From a checkpoint of a small mixture-of-experts model trained on Wikipedia: 8 layers, vocabulary 16384.
Below are experts of layer 5 (counted from 0) of a mixture-of-experts language model. Rows are named router (the router's row for the expert), gate (a neuron's input weights, with its number), up (a neuron's input weights, with its number) and show model dimensions 0-159. Each number is 500 + 25 x the weight over its row's rms, rounded and kept within 0 to 999. Numbers have three digits each.
Before each expert's rows: a language model's description of what the expert responds to. This comes from a sample of Wikipedia text that the model never trained on.

# expert 26
Description: Content verbs and verb endings after auxiliaries or to, e.g. made, released, became, weaken-ed, swim, identify.
router:487504496488480506491502524537499481481504525526525458473468474502536489557511527536510502493515510526492476509488503501502486491494503503507524493518535493467510518493506471514508490502518488500478426518502519538516495505491499509521526502504507509470490477552515525520547520481489497539477507515511469530466515514511481506539495483487511531521478488528490570444526475467510530471480517466571443543521482514510491470469509525491509469528541525535528513476492589538505491516532510
gate2:535536496469472527441507511477499465492510537484493525527489515533492524484524537555473518496518481488532501478538510486461502510509476547508479475506514472512514511459478509498499459484518528516510541535489468501494467514498461478493463512485466529474514508470500547522501507515449514473512492471497470559475490475525513528450501488510464524511555485486469557506519490516475492452466532456474489514480519532499506490484498474521497504461490475484493465497520522460479474506476522
up2:411449488500500472464509522484515497481534488464512478487514474499523456509521494507515477503493535490477533540495483525489520500471503506506506539522484492508496505522556462459503493514496515497501528482515491527509476486511548521468502486503489496522484501509486474483514507525502500524451501510475513484561474531496499487470466529519517489491440509469516465523481500473562500579510516493512446448476487476540476461491535529499461478525510490506490506481491478521542499506511500
gate3:474487513487495492518491489518492492498551488520536485493476476468500478516463505529500525528555517509497447517471461512506485534490497542518520479499545487506476476467506437520532489505489480543507458490511483510534498450497522509498518489490500536467491479568489508462491518475536486506477497506508504482481516526510470541462453553497502525475492490493528484497495488476512501550491497442524480525496468530547518542519461452465496501526514495531551495517492530487475533511507496
up3:457483484495517498477503542520526477518491563514506454465494533518523483522511506516506528471511520530481498509487471481525490482525518469521539509536512521529555542496525496460491488462483492472497516495467534538493477516480440501446505540519491483476473469518501501536566527501507496524515476547489487507479453489455522527503551490504521459471488532496498483497493486488562524489516513477471476504519484498473501487551495492458493504455471507548485490495497508503508505506518515
gate4:472520484478467541518479511510476510542500534474498460484473483490529476534495508491518515497518494504511487495486468505477492426522536543488514447494501516533508539490515484493505508484518481505491485486508510523504480474478495494484543487499534499451469513536512510452516535474487560496502513483494486494469565497473508488529479503444548515460524496532513499486502461509546545515514543457501467519513510519533488509460529515486470488519532541555481521492490523525484501484466514
up4:523530495501483487495514527480500487508517509450506522414514492476476504459528472500465494531507477485490470517507468501497510485497507548496493451452503556496493523496510565520497507522494480502499487459486511459531507491489543516545507498493517521482487470456501502475455475523498473511538461530477507506523544505529500494518508492501469490533529526478518482499503478518490500520490489478487536516558510473511543487541493492528485509488477509490455463511485477441444527464521516

# expert 13
Description: Words like the, this, their, new and ordinals such as first, second, third, often in sports results about seasons and places.
router:477519489481480452446523530479514501476507513488503487482451507496538514521513535524497480526555504559485479493506507483489504511540482564499519527503487521518526488493518521537520492500485496487541520494505499521484513515519480490502526500482499498478452533518524516484488499555472492552479510495485472526510520517502522498492524489456535495505512527486493531453536467492486499446493524486487475526457517479455516508525521511479473466524530527494540529485546577506485460537521481
gate1:487454512467518479511511496485467512526504518441519515488491481477509490483504532441524486492463473512521476518446541512495497451454471556477546535488518488443460513494484493482535509508491519456494500480521477550502483505489506508458512510567512539516486490516475481513533502529470523492500511485460490515523500458497542498457469502523499460547477504479490521475506532506500543511499527495479507445491507510495473464484515507498451476523506492501492511481526488504477479498535515
up1:468515496483452480528506523477444520501504513534547545487537517494474488501510482523412497508484494557492475498491515527491515520505477503502521492498489521492472517481509452495518461479535529513541524475494518480495492488549516467531498519489503502490495480511488465484505472503529481498464509504464499489532497464486545491476498516466476528498539500500502524529525486456435474528504498464514523471483539486503532571525476498477515522484524473511495494464519544468465485504500522
gate2:487531510509528543474475526493431465461520494518486501480513504480552533471449499539502515490534494483494550515512519481530499537568456479525454462513494509505499489536487511535499513514489527486493514511511493464471485468475506514496507485518481519504462448495503460481480526498552494492488516458500491469469512538498502531541472531474538520526478499497505536478509519490512494481479522538489519512483486520509499455482496536478517472513511498444546511506480489463481503485542520
up2:509490504513534523472491539488479517498498512477537498498518495519543468489487473463469481505505490461497506521515504475492552508494540544456478461490460517462549536496520520488496497466501451502486514566497519511541512491450513466505484487503546533514503527498475469524537510486469534511461486528548469523527471514474497491493510508530490519496492495489532533499495467473459472482468491527483500531512490540472481489481485525532491518494530425506501462499482481530539482503529521
gate3:474528512518496522455498508488524485479506480498474497512501505520534544513489473504508523550485509463490526529502536503523491507494473490527444518449498525548514533527453494480504491482514451479511496488515493488478494540553484474479505527509487495492459473486477453527528490487504515447474492455497480537475554559537467479475537464465490502505518497453510509481522533471513470519505505535515490527514494464499483490510521532564530517485525493503520485484485516508483511490496447
up3:496544511533503479481506514460506506480538493529505472475499527527484504493478502528480498487505511520492487493490503508519500478501498450489471496482464502511502557502431487476474457448518456497484504490465516497514518542517465491457478524495526518508504536439523466488499509490499456475444504495481486532490540525471443493485522500507504504487542543536482483531517492471542507563503504500499469547506466521476490518493509495536477552515534466532489496479477510490497469510491460

# expert 21
Description: Mid-word consonant pieces in non-English personal and place names, such as Mits-ub-ishi, Maric-op-a, Domíng-uez, Bh-airu.
router:489523475488495460476523512536494510432517514491477500481479497526490517528513523517505477516492473508481475503456499504455488499525465499483495504475476502502491468492522504511552490491473496495504528492511513518499521489504513443438491487504523518449494493532522529503525562479466436520461527498542532489533491523505496510522537505486513502517517522527471528435554510491494505487495516457558498521498492486544480518552505526458517472486459485514501508468492509536509504556492500
gate3:516531486506481435492524504493510514551457480521508542511516482514495481508485464491509508496515538527493507483476505494499547462533486495493476498560480508495479462527468547484512501513525506520544506486528486479527476534505558487471521458497488453461492512496522534523563462498478494511511533517519506480486475492512471540521509511481546477512498514589485496462543470502527502501506487501492513475509470539525516507493515530480484469526507470501521478509512520488544483508533486
up3:470498504544492515473505507495461492456540513514517463479480509466505518497469541561490478507497484472484496482486505539476467467492511510488516508451506494483500530520513494507485497463488504449497465512544551524530500518503495516514509548464464555494505549534470493525458474491534475516497488522511519548501522486486511471517506496466492528496509508473517471504516533530443496516521527475507479543453525457504526467501541471539494513523494514554464514488506504490506513499531468
gate4:540481511487512466526554538506527497507518541506496538465476511545486515541467477530504484498481514480525481504516511518486514478504535504496512576507538482495520521496525502520515480512500461489530483519486457502483509545480518475504511538486508524485441449432493467490503510536483490500526524461483473521469476496519482488480506477482533457520498501470474491486489491505452487491495489444471499497536445525503489508488485485498509511484550503528504504468480500571495480511475512
up4:536531521484474513507528508510465503485538554515496507430537491470484548470473501522491463522489508486515489545546503523489474472554499522432496532501550488494495555498488490507534512523526497484511502462494490482474560481453511518502541492478517464450472464483500511520498464551510495481537489500521499494463515486504493550432508494505523513523516498488524472522523505501508485531482496486470503465516471504504474483473544479517511481492503488503495509502490496532486496484497483
gate5:459514479508457469504552511506481441535475551473459496512435493475548537489501501500512501499515525506512480542524519479498472484544476525509519517494515466539477510515484485505499484497505490514500501515507475521514491475472505510479483533484493537433490555484484464578486508521488495464497496523545483510468492537476558499474503446485475480481488522470536499515496498530473506533476492485488499468487486498501509483510523555523482494511525512535494531507497508496495465530513482
up5:521468469478492534522472491464538495474531452517498475472542511529486458520500492477470522533528499517477521491462526485503516527469492512503483469512448518515525490454511505480454523528498491470483482521505484525529460492527495500536519476514478488522499459531540545448513540483482494542482471503489480496520483485528458517528483535538477529516521519530440504497512519487544501470510551488516478519544499519493503522478478447521484466524494505490516473502537516486522516488514515

# expert 8
Description: Digits inside years after a leading 1 (1920, 1821), plus commas, closing quotes and brackets after names, and participles like based, located.
router:457509525486471499497511504544477465501515534494497467481476496508567514518512524532520491479511501506499476495490477481470489493514505534499480536499494497502530513498526477478486502489527479529516473519541505518514535506487516516496503497479462536437487490525513518546529530466506509508521490533520494522458504539515495505544520513485500492514479525548473511511497518504499525492502522460537481539508515455571510466497500485480479456551560495556521521503541523528510472566504531
gate6:516529526471442531513554494496474515506489442483490480565491483496449493516518518501519491477451479477479500526510478496481524495488517517499517477527534530486502522509507514486494495486494494519477507530505502537501483463539494469500460507533517515470483482470505496486533496491502537457487530490452519488504496530561538507488503528480539534554515533501508496509564512501529546480453521514508465537455481468517475532496492539478499485515510494525513502465478504511473520476460519
up6:507490530528520525514473515523558515514466476467513511476490509470472488497558540494489500526487523473508466509488490514508534523523498519457508521477481495476495461507473493528488503517546481500508515433520516450533541510458529447448484480520450506494472483485531477495531531497524485474494528496483503463505512487547538445482491473492482524510479527522497467538498510528480506481507513562475479502506513481558537489507460505488504492511510476484519543491510506519536481488493488
gate7:461501487480539532496508476500530483509492478483465525506509475502521502512507520537549511501493484500538461496503498491487480519538473500478493529494479515506504503524507516509459496481514499516531489489524513519527520503503504484475486482506503490481453521519483537492504461481496533514507543481500473527482457500500534538556525468519513492577488518503464506528506509499473519487541460499461445488481515479525463473485548528445457528528552501520497538505485475555551497513556513
up7:479507515478469547539465500518514449525493499491511495477474485511491465510484528539507529487518518516497560495486510516548530469469504470515494466519493491516482556482514502520463485463486506504490447458469508495519528476468493513446535495499488515467504497490454486496512462497473504484533464500470520525492503489467498544496512481508507481505523555508477495479524501482479537550556566512489456484525485518513485506525472514474506516486517514538488489537490465480477547466502514
gate8:532485484517526510495501495498447494471458460501509458497509463475519494518520501485517479491507474498486469547484465479488495523490477522477487513493510466523450463519504549486501491509531458519504490506442493538561535509500523489511493471489493484505526503536512471499493492491491464480505526451432489512564532448546513510462488511490525493523494487491492539508520488499523518494490482522519501500453501530510451492473532520522488499505512494486530534464451533526550530477511481
up8:496536513523532521513568506461509533469490508468484504522486468518485508521489507513530494496506487486505507520523504493438480482527544497495489447529510509469547466499476494489513481497508513462499568531511508464506490501557482484511477497516519498525462518494532486473472520497495531461450543501502491470529479507522504508470505513488467536560498471498514473502562484495481501464489475508496518536535510518488490492453559525533530434525501510465510513489494490493477485500511500

# expert 27
Description: Lowercase word-beginning pieces before suffixes in ordinary prose, such as ir-rig-ation, re-, sp-, sub-, pre-, Unpl-ugg-ed.
router:497532475529498522496510504532488496465518495453507505506445478504527523521501524538547461514519503529508459526478509473497464508531505472444499541484541476492491516510531517545524483512461480489474509506493536508510530517486476469502523492483478527495516473496510529503520555498490463547494473497517490532496497544552463506531502502522513506480536485503466532480502468503490530448517541506539479511516478495542504496501538529476533461479511447501493520468545539510496501543482501
gate0:501544488494487496483467517537503511505512488522500418560504501485497502545523501531517457489446501517486470504487547533513461490478492506485499534482463522527474520525544524529516510528495471513515544538488502519487464526518472493536525536485503515466527439493521519479503504504486476539502523526543552489487499518507466497551473475473525496491523457513471528483512457526498487488512472491512475503447486501497510515502519528504490514484498461478522492466480519487498500558493498
up0:485481523548510503510540514523465495535510496475502609552489555537533461516506545561470482482503525502500506514501483474470510492509512468524544503468495506489489493508482522485517473482492496469485495479466481500499468525470521493468491491507516567484492498496499469504473522451517478481490486491502484548502496523482523484515479482484427458541532502475477475502469481502483504506486509473505454493495509505535474499521480527500455507513529489503525486531517511507519500493466496
gate1:456528527490498482504493513522507513503500492502505511492482511516538455506507505510443465491495538506489530454523507499476449454504533522542546491520491482513553511492519488507533514455495510493483496487485536549544482498491483529531485513505511471487537484521474513517529507521474521497492527510542458551494511474559518526503458532464492495481495480544501508493492465507509480483495495487527493527468484488533447504431532522507473518568530479496474510523492519530502468511507494
up1:488506479512506500522451480494518545499517481495534525469472482538484483521480460464483457538474546482517532496495464490460528496503534456502534513489509476516528502501494523505508506492465511526474497447486558522504484471501494538549502504457553494494533467545417496470516520516493470492526523513548456512483466442491508522500527542468487467496499471510506512511502485494514482507516524540506505510500497523522520509469527500512467512490493513488456483536500480515495481519475493
gate2:495526486481517475525504465535504527460532532486452511510515469507514513521509527520509455489529497533516469462525511493535459497509521518475499503495502464494513490459528517490549518528489521495506514552510484517519522493541501494486486508535483508459493551503506491502554464472472523529475500504576495524504506481536493485488562501550478499476485514487499549502486493537467473492525533470518481484504488504536505492511527515508484451510493443509470533459503533475501516522505451
up2:509505434553472471511505548511482478529517492463525550471511507500486512503519520519478526516483462486468532527466505472501533574504499508545539480477528496518505503505510458478492486453494490484503491490532485503479507502543456467525526493506522485530479474491518490522476505537523500494507537552454473487477480451514523504482502442502527508514518503483533499542487469485484486511483434509516491524522477503481487486527484498454518534518525484497504484480487490522505514470507451

# expert 2
Description: Pipe-newline row ends, table separators, and numbers or closing parentheses inside wiki tables of sports results and election tallies, e.g. | , –, ).
router:478501445504477496475504500448498474471524507514500484496484485507528504490531517503480508518510508523483486492491482508500485490514522567511483532479534481501500472462500511494534483490522498490504531504505513536514503545479488505480489499467549493452488529521492564535507499520491510510469524497513505497509495492520495527533505506488501476512472501489492513497526495498500517474500468462590440533508484469493463482493498512517501467520538489533470518467550528533483413579512522
gate25:452508488490461477533533546494469514483487504487541527484524484482493525529506522540520505517464515544484484520485497490550474516478495484468483478502444467453491477528482505494489551540469506499485501475495509483514529474485514495495454525506455535521538513501510513468539514534493515501494523470528536515517480537470490531479497469444512475525494494509492475433496494506521480489494503468476492522477516466479502519459481515516460511504521480489559541467511547530509488507526493
up25:510487510481519519474472489489531473499564477516505459492488513539487508451538464498487529526516486505482523477490507505507499491512491493508506533463578516521525519495518483529490477474490467501487492505532466492502488559530495508479512479514538467479475488475495500516468448472512482476497501535526464530485484467533478476536505532503483530489515549482478499531521490488490453527454518545496454471484473502523500481519512505465519484541528467520445483535500498504452511471465493
gate26:507529502503487513510514510528515498525476486509497529521483491489518498482464525484470462517497510479500449490498483512476521492517511554503494521473523493471491552470534531503522480463497471502533529530494524510528509489490435505524519481518504518452504514517494495540509486512524507561470492510508551487522506459503549524493558520493540471507510526485505523466490435484472503464507503486564464528559510478497514497484458511503471533455524491542515541511508524494509497511482456
up26:512522485491469511524507486511517484527500512500473526535478500500484526499485499473455489528479452466523418500478465509484498541546526533506472516481508506462495510485514521514490485459543459508552498531477519486522541540484499514499499520516521475485493542516489516513499491526504527551495504479482526521540476472487538505501528543485502480498514525498485516503518442486428481463482501484574465511553497492505494478490500506506443538506536497528489515492484492510513484487490489
gate27:511539496482491484474473503470518489509522495502515537527484555528467537509492499490506489508484476518464456469502512504526490509547499490482472483506523498476517484493516450505528529434513475479526545484534521540498546512462478458490468520455532465506511510520505519551493524477479533485501489510519519506504477487553510516494525477479490482542474467498537520502498518490481501475536507564526504496511475526494548471579494453475492500515491507523518469526508505471492484517503522
up27:532539543482498487485497490479493501521516518462518554524500520506499488498493521524490502497495470522453435493505508500504483515506533457457528486511518505512523460470522486465526516435511453463524506493512487506498520545468495495536487516432535454510515505499509531533508490495481504500552490498510527510513450516530470531505518467461508505528465462460524506476536556500488529514509525545554466491534488510468510487521471478494505473469526500532504486499498513519498488511509516

# expert 23
Description: Forms of be and have and subject pronouns opening a clause, e.g. was, is, has been, he, she, would.
router:502515459503517503482505544494509494494509519508496491491448494524530499542502500547492482508507482505494484506489519488454489498497515534486522502528507486497532496486529483455503533500503520494501497516528481523516477515522493483507457501512490517451475542540512525504531554466460514526447527521551513506516508502478487513514501505452525499519513495538448537432554469459487495502513491495528454504508452485546500502489540520473526456521490523543490488457491542518543493529500539
gate5:519529498516475508463504522498492476468487533490504520516442506466494484536545526471478494518486518482525531514499538482438523491511464480466484502494508495490513491489491461471511502492475514453543443455505537525488492513513463436520463513488492497462503525532485537457530564483514507496443503495515476518505510499547526510506510529483486506498483522496479448451507491497525505474517518521551481519512527451494506457501524478508491489494526481516500478538496510508542486531492506
up5:503505488522479538478511558480482493534465495490510539538510535487468484491485497526438477495481491467471530471536497543521479430537514508481482472507520495476539549486523470493516506497525510470470470481478463513489473523503497532501512502543508477482519528453528460498500504475490535496494490449522486496514523515522483492501503505460512476521506516483518452472511507472504494481511465481491439534499483516501503481477507458507489458561514533554500474491477496465492492466491498
gate6:520560499499503493471455518512519472500443506509568478482484493475504501539542507521521551512503511497497482531490541510463503504520496495473529499478519529454474474533526493506518486504482555444512464457545528489480522531492468494508479505532475484484468582500517500508497521514466507515475492533522480496496508468498526505547518526478474531476453497519502489490540530486504467500511507545496475520506500485503504462457501500508508440486477483513458513513484489488483490510485506
up6:560523497470497502446521487536499486444523478524442539484443508519474482494494445502502534515512506514489533531499507450467512503522473494481508485467497486506519480475459530508524513484459508484497488468481477524555538510519466522525487531531470468455508524496496483504450509497476472517500491556500530496489498505486491561483525487496513492538472521503502537528530477545504484502495472492528504480530507506467526508501531479501512488502476507487485479471529467514453477478490478
gate7:494530505495466497479516512479524499500534520479491495483507485478515518478496497551498499485494524517514467498418518473544520483484507520496525524482465485506488509523590464489494516492514522494488516490537453502558479479513524514528539450504468506510508526493480461508531555478473518520509504494528506537479500505485531506480498531494487477507531506486485522539517455467444504519503565522483493485453445491530512455484513487490522485484509497499484527486535500473514490509519538
up7:496459533524519451488522502490463521493555531508477521494497517482494471475489477515515467514489501512514493470494529521446463482510518456471484499503485492491530474531531449452510502478495491481486476539556470510470537508512553456505458516458510491494461508481512523525540537502488504508525503539500494495502493537491502585517500540461460461489529511492540493534504503547513497477488536489500513467472517534516506493486490506467514474499494478510476506510513494542525502507522523

# expert 7
Description: First letter or opening fragment of a word split into pieces, often capitals after a quote or parenthesis, such as g(emony), W(issam), ob(stacle).
router:482542469530507490490494521536507448495493529521511476505484470522577505509528511521520477468501525512467492506536526475478485511550506501501533492513515478512500513537527539514526509487447517474487511482482501522510521532505449434493497491469511528524472533522508547513528550506488478532450520521499476545483475503502498510538502507516518477516507507503487522509511502478491514484499481518572501522494485494541490469472516524482494458503513476510545504459478501519514480573501475
gate4:503522513517490481510481540580457505494521496497512495470489511480480485451499511533502499475570476508501496507520532490533520496477492505546516506553509513500517518501488504538536499496525501482521521571513489514530531477524482548475474478500455506508496475537516489498513541517483478535484488510493538511466502535483507483469514469517538538511475498497491538498513485492532491496515531422482467501496499483492458483482493507510488469574523493535517525453480493510528510526515498
up4:532514491474490511478547479464552484532505490494487498464489521521492514557500519466502492538488488501496516516469542491436457558499499533502507499470500488528491503529490477497478484530548480512503462514503487491484521479490514469507520518516510506479519497487504494516538509460476498481484525429451450497538535508495494507504481511480460513509504512511487518478512465525475520464490535556514498495548474514515506512507517470505481489490520552520448496562506537494462482489457507
gate5:470455482497464514533466497503465482515485545494490483526463500475486496484507498509473487470498509537477494499503513506547463480530475506491463527549469512491489510508521529499526458482500438494511461523586474499507460504476483534496497448472483482513490526485513495525531463492523486496547538496522454518491473518523502517516543490530502476501485533509526506526535513515475484468536495475484498521467470467509493493478488481463521517482519535465481528499481462450522479487535486
up5:493513496499487511454540482502535544485520478474488512445532461506506562475533504473511536528514535470514508520474493497462500493491553507477515482445490442510533452498489490485464516526507502494483487485424497496518534506547523511522537521512484514491517514514525496479450497478458517524490477543493533515497522500493469498477497510504512532543537477507478489465506480512507544507499516513460496502561526504518552520513502535499481500489470471512481498505531516532513488514474509
gate6:511468507492539474490426481502509509537516514499472482529547536536557516481514541526493514482528552528501503489500489493481511521486453517477484535465498464483487515542486501541544496494524497487489489458514493520512471504551539514481480495482510520513481528500540526502499502541486501563502556521497495482482535468450560529488491478518531497523516494488516492523494468532477491513537467509473494502488471466493480506484539495472520489512493515505541502485492508482496515506547464
up6:448494490487539537501496475505452477528497494483494489493500498504486475509452547465533508537484509533524488518499546487467534450506504498482542476495566477512504485509509496513517475504473477515498537527517501530523536491481548482437511489543562486489528470501528516470520477494534510494479485519507491525496504510514472508562509517488475532460498503541507536478526530477496501526472507497504495538525507475519506519512492507507503504507519525563577498496466501480491480468506495

# expert 1
Description: Words joining two items in a list or clause, such as and, or, but, &, while, plus list commas and table pipes.
router:495525462497454476485530508522501465531504534474499487521495494483495501510519515490515458495519521531483455471501486487493470501495504537495518495489465469502537472509512503508548525511494464470511495478520475521548520542490480475494473463498482510459472520561510469556516505486446476531508524556498482470504524518518507521523484476506504518522482528495486523522542501470470490462498508490481523486488506491527481474469524532497499467513519498515501575501527544526546444539490460
gate3:534506497529511500451496520482518502547515530522526502486505498516523508538512506570512522481519479504493450514507495501462436520488476520469488484519490483495532507519505504481505523497517475510543521539476498492507508522545494445491511484544522523490493498565547537507483537471497470515468533473499452459498490523536483484516541508450470490517506510487496524481518491473466487472519495473527504531560492480543479503485516526517524480477459488517507466507474512498510458525496463
up3:466503479448502523531498497527475458500504482484493469499492543478496483505517518491481458508487503522512519540448509503483502506500569486510483519452495475452499484472493446509493470497513478492501489487542532521526493470466511552485533512441496500500512493481480483489551512492506573500477506511541540562528528473499520519455454481521525502520504509511462488516536502512525537452507522498512491470473511501485492506495464479486459513502534480534481526508500530512539501506497503
gate4:483533506504475460443525520511500482518495509494521481492520474509518487481519507539505518483482498491481517489466432511530472462502494454458523503521468502499520487509531523490558468534514510510514477505501493480432516485492520507469482501474493505508446509516483494515487472546482453518481498534466482472533505508518494507483519529471508550470510532553498532468531469495522498492519527498504463503475546539519516462456527515482512519477528503523524531529528533486485476520556511
up4:507495516516465497496521544517480454537479483527520497534548499515497482472510489500485523478486475501510523469510458523516510482471474456462528502492494481495517496488520457480555485516524496479491491473483464497470543524525539466479457491492465485520488523509476458525525490509474444488494497547490482444507534533461505523478487513508537538505478516519495508508512501480506471517537493533470499489436497500515509500456499484518555530491541523496532554505521517454538484494496511
gate5:543566493500469472485545471516493534502542489500504517457516525487456548503486470497483493518527511551518511497471483504490493491534489469493502492501468497473469543501455496554468500448537519484482488535473530467525505509495490502520563505466482497499507488492502487506517521512516502518488520539503526478491495532553477478535514478514503554503448544481477516526546472482518499477487549477503490518468519514516497476517488505504480522536507469511500564509498527478511498481526475
up5:496472498486490525545455495492519491458458528543501524543467465499526509474475541533487505530491494487484513527536530523526529529483495506493485502483509550511535483493506500489450510506468501509511468491509495487509464487509498526549524512531516499466531497496463505483458466501521504513477491484487525520499507443488510547463530533489492501480523478479520526488478488507524472518513544506520436539534465494455525500525485559468503502498488473519476438461503456499476511501486514

# expert 20
Description: Articles, possessives and adjectives starting a noun phrase, e.g. the, a, his, their, new, and words after there is such as no.
router:469496463501487499472528516510523459475500528457501497475461482505518511495531507532537508510536490541490482515515494486503469506525512556466522503530475521493567523507522540518498520494455478460522525491527517502526488512521490505499517466468476502471498473490549522518495476542499467530450512554512478501509471524530498544526521492475476498528505512484502530438500471505469489462450511503487493533504469492487502465495513520476514489509509485489535537472530562531513493542525486
gate3:515501443526498444496471556519449482528486510480533503485471477503525526493503527464518522497490517475519476528488509461508511518502497496439563497521505559482529537514506499504535541522470501480491535484515503516505535482536469459506454480484463525479498484448505496482502523529538467479490548469515482471514532517469495514475511495512470511472509493526449536471531469518461466510514502536500488501467514514496479457456494513482527493487526512491511489504491529516492494513502495
up3:498511503483471508441504545523497487496514510498509499469477506516466483517460565452491480479489492486505467509498506465491553540455539520523426509457495496501474526486507473501519445526510510541559507483478517480504482546496506530468520444463500480498530553475476499470526480494524524486520496540478531508518518525524503500486491485486507468502478510522515519527500517483500500511556503482512509519503510486493505534486452464491440509506522524542498498485533488511505490478483512
gate4:537471501497499500455543482511486486533515509487467500532427480556474504508520509508508497508485464524541486535453491511474494494487465497498501509474489510528498553547473515470477503499510505475482533507466520465496521522545466520500486478492486502459484519496511513482503568505472481501552512550534545495502521472496499494503482484499456470500521485514444517501527486570507496511485525534521514537484492492522507536526460512481537503506495492506518526546522521513467527497519512
up4:482545487528448479489478506475462488519494518511498438481482497463501497498468462476504536492490481474477499513509528463492529520487503515498542490509517504488517468489516480502504550463505479536525471525509515480485497482491535485527472571489462500481519493492495500516517481494495478457511506515521449534492484494503470504523504502529507475556514515494503509493494452498453478537499472508474488510518535500495504505486558481562554466545506552534485503494517521553520508492487551
gate5:443517497490507513516472520502512512522514483502505502514521505479430523550515475554436513527467495488468469536489482518482492485474522507516504517508539505519523515477533451522492496507535526516531568521491516535447494550503525527468506493501473487476504492474522501500508471492527528451450511496501496503515490517551476502481508504467487529504465499485467494514517543441512527488510541473461498526515509528494500512492495504498552516508462499485476488505496504508520534478488555
up5:467474507490484515512499486501487498482563426474463520445495479498476528480505459470504490512482531522516476520539497495524478508463456528505525544469472508526516490509453505538513445479479502524489496521504502518521495510489481506507493552459504483494470502492462496498525509481526466472529496486492513498541483489554536456484496518502488505565474558497531460526529501539500482523488561504495488477506496478504461481521481460521478479517506483524470490495500490486478469485508507

# expert 28
Description: Pieces of species and genus names and taxobox fields like Species:, plus odd name tokens and digits in coordinates.
router:485534490488505525468517522549495487474528512450478528536473498534524490476474520500502479495512496544475511558517479527487460542485470508503505504481494508482536492514504473515490515510514480489530537535542525516524497492475511490513527486499498511482477514550518534508511523508481485494467529514505526482538517447549496481530491471502510477523495491499493506493593512477507509462506526468517520490507494507510530484509518532515519464526531502524487511460517517498547489605499487
gate1:508490513513536491487488485465482481450463482529481516497509475493475524519493494549539496491462497506494487516498530484509461529510532461510500487528506498437507514538522554527494520460490471456517490479544483480466485480495512496478520473516495524509438516431508511440477424483523519506486533510504507495499508517471532496538464506497495496536536500486535487513525452494496437465489484502505518495484506513518496477536513514472534525495484462511518505529515488489473489483522465
up1:492513524521512509502502489469474475493530491559458484500452501508456472485457467536510532487466485470514487490504493482529501461512499461505490487517549474474507490515496525472486476502510518498494526494481494493463513518521519506535457516469471508498473517463496509524460461501497444489511544483498536531502542483490556511496515555517526532523506498474482485534484476489448510475508498504520482527505490502534533492507553533493518505480500475539542455547471466518444514492528487
gate2:510503543507447516513500488486533485512540495469474420489541526495511515516533485532498502492492528484476471491516471494526534486481467572488461500517504481472508508503482550486471471482528476509491504512475525491555498508478533491539464513486459539509458481541483567505528544457471490514484533504496487534533501502507509481492488497483500510473471539517509505526528484501449507514509489497524446523495504499510474529475471465513481502535489487491519526507479521485521506480527469
up2:503509462494511510510481497515462496476480516525521557555449498508499490522488503448486487479476456482527537492504511452481473524520488439538531470493493499528499506483506494533530527501502565488534478507553492514463527526510486452500524501491523499484544551510522438471493498532496488527512485502482486469486457513501459511514478508516516474467537472534505496461484502509513451489484519490492533469494502488555529494535530532494509512495500507513481481477526474499511502529493534
gate3:472512502528460512565500535491499464500497503521492504487511510512558521520492489506435564464481522512485499479458502532533535488509516490510564486513444491484537503507490487493534508489539492516495518497475469505523476507526503516494539496507512479551498504502522476529490506497470506470523487498550500515512512528467529553480519479533422505493525532475494499502467482480515517515494502513483495522473424493515512532474476510464508525490507521488513487549493492523513474490493463
up3:478506520474533522528530489542504502449539459528480500486491510505483465523496507443544474488484529475483511481482498462482472496476508506459501488451489460487489492540473500499508510498500487505515509497514499501475520491575472554491467496498523511505523497481511496501513472516554467535559433499534479519504523498508524481489511527477513527539466498502511536465513502493522480489474486527511507451477521484488489560537540483499491512483479470505510490454507494485483516451521461

# expert 30
Description: Short syllable pieces inside personal names and titles, often Japanese or Asian, such as Sh-og-un, Nak-ajima, Nick-i, Dre-ier.
router:513489483532474466486492521538521518483525506490486522494480482521497494514520507501508471508454489522514478489475516478491470530528491500507495484519515488510549493504510487490501499500519487486527514504530515513507511518497505475493476514531514467457464485498497539506496541503481468544453559535513495509554471489535458491514515520452532453544497480520463538472563502482498517456471494492577516498501528489518514487523514540488495459511464538526502527502483533456522498575515494
gate3:496499516484522474492507516533503498509510456471545489521529505543498527545515522529461517520513489545514527506537506514526490453502517514505503522491495448467507505463521481483474516525513479528563513491500468512491464536528475481482501525489501491475507521484487477545472497512492516536556531517482502495528472512504524464471445491493527488515509495504480468494546501506514493527491494458485501529487493475488509495519498497503480489529451516493487555465433433496502527448472545
up3:523507486492490509525477510532456510469507506473521489493506517515508520521486516541476496518496453535489510535509464493504509511472509551471546489480454513506475495504519481477453517493499490527518484462549499476497485526545487450504555514486498445510499527511477528463459494531502472492555483522484497490521509468519519442486517478511512483514472483483500464505545554521483508516538515526483543513528513502443530501497499502496510497474494527514463526432453482495486505480466498
gate4:475493498535535482501496429533525476507463521466494492553520552482504506469522515529483466500553502515530521527491522514500524519468489507514475524497529514508499474521539499525480532505511450494485496517548495520528536447503452472488491471502523482495467498488545525484488511469492454497459523487538500485483513508482531483476536515510445466473535522532519493445518515526517498497535485483475488510522498522508495529507511508538509517485499519471525524505526522525499483550541523
up4:497508528450466538491503556479527494512515507519476503485511496516542507521506543495490539494487491546458505539491482444506462501503475512524526516491485477495522512482511495485515500517495540499484538512499489523528438503490548498516557511484489535515545456497487531503528469495494536551479494512442507503489462520495479498521462457515507537497501504493491517524510489504465497495489530451527480471482494486495513445482454507469489455520516463541497525496501527474524538512476464
gate5:507496481530543474497473492575493458531499554517538501524542511487527494518508522511479511493520515554506487505502542537504480520495468522527539547500522438507483511527494475489541438521526525497538503507528489510485494529528475464469489497534502502520506497520525472499478478497499501554453508479501511515502453506500488499499512475444514502493482504467521546498500488544518489480486480502537495519458512499503462503498524510491475459515516509507545489510555517477550495525508499
up5:509515491509489487496501460541530504535482552544544462535522505470536500541478564496459503502495469541482542485494510528486458508490493472521521506509524466503501492499497466465512475538553528505523472512504498484498499506494487458497455501524530485500498524566482476502516461473484508503464478450497487492509473512509495480513484499465526486463467490468507553463508521492526506498520468512553504539476510477510468521474507492491497450493515528483515514521531510513543498525485541